python train.py --n_layer=8 --d_model=384 --n_experts=12 --experts_per_token=2 --d_expert=192 --d_shared_expert=384 --activation="geglu" --moe_layers=[2, 3, 4, 5, 6, 7] --router_score="softmax" --normalize_top_k=true --routed_scale=1.41 --balance_loss=0.00271 --balance_bias=false --shared_expert_gate=true --init_std_router=0.0155 --lr_router=0.000807 --n_head=3 --n_kv_head=3 --head_dim=128 --vocab_size=8192 --norm="rmsnorm" --norm_place="pre" --norm_eps=1e-05 --positions="rope" --rope_base=10000.0 --rope_fraction=1.0 --qk_norm=false --attn_scale=0.0884 --tie_embeddings=false --parallel_block=false --init="trunc" --init_std_qkv=0.0319 --init_std_o=0.0 --init_std_up=0.0319 --init_std_down=0.0 --optimizer="muon_variant" --lr=0.00277 --lr_mult_qkv=0.7 --beta1=0.95 --lr_head=0.00579 --grad_clip=1.0 --warmup_steps=200 --schedule="wsd" --decay_fraction=1.0 --decay_shape="linear" --final_lr_fraction=0.0 --batch_tokens=65536 --seq_len=1024 --doc_mask=true --train_tokens=273800000 --steps=4178 --dataset="wikipedia_en"
Below are experts of layer 5 (counted from 0) of a mixture-of-experts language model. Rows are named router (the router's row for the expert), gate (a neuron's input weights, with its number), up (a neuron's input weights, with its number) and show model dimensions 0-127. Each number is 50 + 15 x the weight over its row's rms, rounded and kept within 0 to 99.
After each expert's rows: "comes after" lists some tokens at least twice as common just before its tokens as in all text. This comes from a sample of Wikipedia text that the model never trained on. Tokens count by the router's weight.

# expert 5
router:72 29 35 47 32 03 31 72 30 50 48 49 78 44 37 47 63 60 28 80 56 54 40 44 49 81 40 50 58 41 39 37 47 63 27 60 30 28 48 85 53 54 49 46 34 39 58 71 52 47 64 66 49 67 48 35 68 35 25 30 38 58 72 50 41 35 35 81 56 55 45 62 51 48 48 38 54 24 58 53 30 52 31 67 60 49 40 65 48 71 39 71 13 30 46 87 52 31 68 40 66 84 24 56 80 88 46 59 67 33 36 60 60 29 48 30 48 47 48 48 41 66 35 59 36 54 80 36
gate0:33 69 46 54 75 38 28 54 36 50 40 39 37 48 54 52 38 60 58 47 33 60 66 34 26 58 70 55 59 55 68 64 40 53 86 45 53 63 39 48 44 34 69 70 48 65 32 54 48 78 27 48 75 75 53 50 71 48 43 30 45 53 32 69 29 58 55 69 35 12 50 70 57 40 71 66 47 63 40 62 53 40 54 24 83 45 64 61 53 50 51 26 50 40 58 32 45 49 50 46 32 36 45 23 42 54 79 52 45 91 25 34 75 77 31 32 48 61 56 39 72 52 66 53 33 57 47 50
up0:50 54 42 45 37 58 58 28 38 53 23 19 52 43 43 28 42 65 59 57 37 46 78 37 47 46 50 59 66 70 50 52 35 68 62 39 59 55 19 62 52 55 75 24 52 77 43 34 54 57 47 28 48 58 47 35 51 48 31 67 48 64 65 93 51 63 79 46 36 47 60 72 50 54 36 48 67 65 56 59 50 48 34 48 63 34 61 48 40 37 73 26 62 42 31 73 63 36 69 44 24 38 51 41 57 49 65 60 36 65 61 59 49 39 61 69 43 58 35 52 55 51 37 46 33 65 73 41
comes after: " |", "|", ";", " 1", " 3", " 2"

# expert 8
router:40 55 69 36 64 38 56 47 62 29 39 78 58 41 37 92 48 35 55 41 32 28 45 63 34 47 56 58 26 54 46 42 28 42 70 48 77 72 70 30 61 25 35 55 43 61 26 61 30 67 58 19 04 48 65 46 63 59 47 60 51 52 39 39 29 62 48 64 60 59 42 55 78 87 76 49 51 64 60 42 66 63 75 51 59 30 61 19 49 35 50 37 75 47 49 55 54 45 33 28 37 27 60 53 29 48 72 72 33 44 40 66 54 41 59 49 56 73 60 80 53 61 29 35 44 35 54 70
gate0:52 58 72 09 53 47 58 30 55 51 42 58 44 53 41 50 51 49 37 54 49 25 59 67 32 68 41 44 52 68 73 49 51 57 77 57 12 31 47 29 59 52 65 75 38 23 46 40 47 52 31 57 47 52 42 38 44 68 44 42 32 32 87 70 45 43 38 66 44 49 60 59 73 69 78 51 86 43 55 39 53 61 39 41 46 57 79 38 52 52 75 55 39 45 23 63 48 75 68 39 88 35 42 39 73 58 33 66 54 47 47 67 43 51 63 45 71 60 59 49 70 55 55 74 70 36 72 32
up0:38 72 66 52 49 50 64 47 68 30 62 36 47 91 62 55 74 32 37 51 57 58 71 44 62 33 08 31 42 31 39 78 32 27 72 63 52 34 52 73 75 21 50 36 62 56 57 27 65 43 30 53 67 35 66 12 60 00 38 54 56 54 36 35 42 51 72 76 58 24 63 64 54 50 67 58 71 48 61 53 44 44 43 57 59 63 39 82 38 72 38 47 49 34 51 48 48 01 55 55 53 63 54 28 55 35 38 57 50 48 53 35 32 57 65 43 61 53 70 49 38 47 47 63 69 52 60 60
comes after: "\n", "-", "  ", "\n\n", "|", ")"

# expert 7
router:37 75 60 43 46 37 50 65 66 58 51 44 42 54 60 24 58 25 43 57 59 62 50 26 19 59 47 69 71 25 64 42 67 54 46 30 66 23 67 55 65 67 63 78 44 64 73 59 65 73 58 67 41 60 67 73 31 54 74 66 24 43 61 36 48 68 64 85 49 73 48 35 59 82 53 46 53 60 49 69 44 46 60 53 64 39 77 39 61 60 37 48 46 72 60 61 53 60 58 37 69 50 28 40 45 52 64 58 45 66 60 61 42 28 59 68 56 73 50 44 38 78 55 56 32 37 56 68
gate0:42 77 26 54 20 46 71 46 48 26 49 49 70 44 44 53 54 30 72 46 22 38 48 52 62 42 39 54 61 45 80 49 70 71 52 59 39 40 55 40 57 33 34 40 56 50 39 35 80 70 44 30 33 58 53 60 54 59 40 72 46 46 64 51 67 57 53 60 87 35 37 43 80 56 22 84 45 28 58 34 50 54 87 71 33 49 54 43 24 41 50 45 65 57 38 69 52 57 45 85 37 38 46 53 69 54 34 57 49 15 22 43 27 02 54 55 55 26 34 27 70 40 52 65 30 58 67 34
up0:52 43 21 36 54 57 27 64 41 38 42 49 58 61 50 63 20 07 67 15 73 51 57 75 54 56 48 68 58 80 46 41 49 46 56 42 40 73 56 43 43 42 35 58 66 53 26 61 44 37 55 50 43 56 54 52 60 32 44 67 44 93 27 46 34 32 39 35 23 89 47 55 68 73 43 55 66 39 69 65 55 68 32 48 54 50 48 63 39 61 40 59 45 21 38 67 39 81 53 53 42 47 65 66 65 40 31 47 53 51 59 43 43 73 72 34 28 43 69 66 84 57 65 68 55 42 59 64
comes after: " |", " (", ":", "–", "°", ";"

# expert 6
router:46 45 53 39 33 57 58 26 70 55 43 50 59 59 29 49 52 49 33 56 63 70 50 65 55 87 56 35 68 55 31 67 29 75 67 68 40 55 60 39 48 47 37 29 54 57 59 50 88 73 53 64 41 42 91 46 33 65 40 59 70 47 50 46 64 72 39 44 65 35 47 91 68 26 62 40 41 51 71 43 34 52 15 64 73 28 81 73 40 36 51 57 24 31 39 42 47 51 22 68 73 71 70 61 46 42 57 60 51 64 35 52 46 51 67 67 52 47 60 38 44 85 75 24 41 53 61 60
gate0:41 33 47 13 32 51 60 50 55 37 34 53 56 56 59 54 50 63 61 30 36 58 25 55 37 67 59 58 50 31 33 52 58 55 74 46 63 65 37 63 31 63 51 51 68 62 27 44 80 51 70 62 54 87 58 28 55 60 45 45 46 50 49 54 55 72 56 37 73 36 48 33 25 34 47 74 70 54 44 38 62 43 57 48 53 41 79 33 30 25 44 28 55 49 36 26 44 33 45 62 38 65 35 47 59 39 60 19 31 64 43 52 31 43 75 44 75 52 33 48 31 54 42 30 63 54 46 79
up0:45 48 43 61 70 50 57 52 65 42 56 51 66 65 51 50 36 42 52 40 41 74 36 55 64 54 45 78 52 41 67 31 58 60 66 68 48 55 56 46 64 57 54 52 50 63 35 29 92 28 64 74 86 62 61 57 34 33 41 44 38 50 17 68 77 69 34 45 53 64 28 33 46 27 66 68 49 40 49 31 32 42 39 63 75 61 79 51 62 56 37 23 33 37 38 67 66 49 51 78 44 43 46 38 30 56 23 51 50 48 42 54 75 57 62 56 80 25 42 26 12 42 65 54 46 57 61 82
comes after: "=", "|", ".", "\n\n", " =", "–"

# expert 9
router:31 43 67 58 60 35 58 26 71 24 61 41 37 50 73 53 59 55 51 26 50 57 18 69 64 49 55 57 42 59 63 46 55 50 69 74 32 54 45 60 58 75 33 30 51 34 41 43 61 59 30 28 82 60 67 48 34 22 33 66 54 48 36 36 64 63 36 29 58 42 37 36 74 56 50 69 75 50 44 54 38 67 35 67 39 48 34 73 41 47 58 09 46 68 36 33 68 38 49 46 50 46 66 45 81 40 66 41 45 51 69 33 35 72 32 30 43 47 52 66 54 46 31 66 72 36 42 47
gate0:39 78 43 40 61 43 59 46 54 46 55 58 29 66 47 51 36 68 24 60 68 51 60 47 55 45 65 48 75 55 57 65 32 50 34 61 65 70 43 13 73 52 67 51 37 46 57 61 62 72 52 42 78 73 69 26 52 61 58 19 14 62 52 50 56 23 38 70 46 41 69 47 54 54 47 54 38 76 13 41 28 51 74 69 64 50 47 38 57 34 61 31 37 40 38 55 48 52 75 47 37 44 43 42 45 43 58 56 48 62 44 55 66 17 07 23 57 43 47 27 46 51 54 44 45 50 50 55
up0:46 58 36 48 58 51 59 57 56 59 54 57 56 71 23 51 64 41 70 44 44 55 57 71 38 71 48 45 51 54 42 51 71 78 43 54 46 58 32 68 43 36 45 56 52 74 56 43 46 35 66 51 10 49 52 79 55 44 36 67 56 40 43 44 65 76 79 34 33 60 42 43 28 30 48 59 52 42 49 29 53 54 51 78 33 42 37 52 23 58 43 73 57 74 38 17 46 22 33 54 60 78 63 55 57 69 40 24 61 45 48 51 50 78 69 42 32 55 51 72 38 47 44 47 35 47 74 76
comes after: " the", " (", "=", "\n\n", " \"", " The"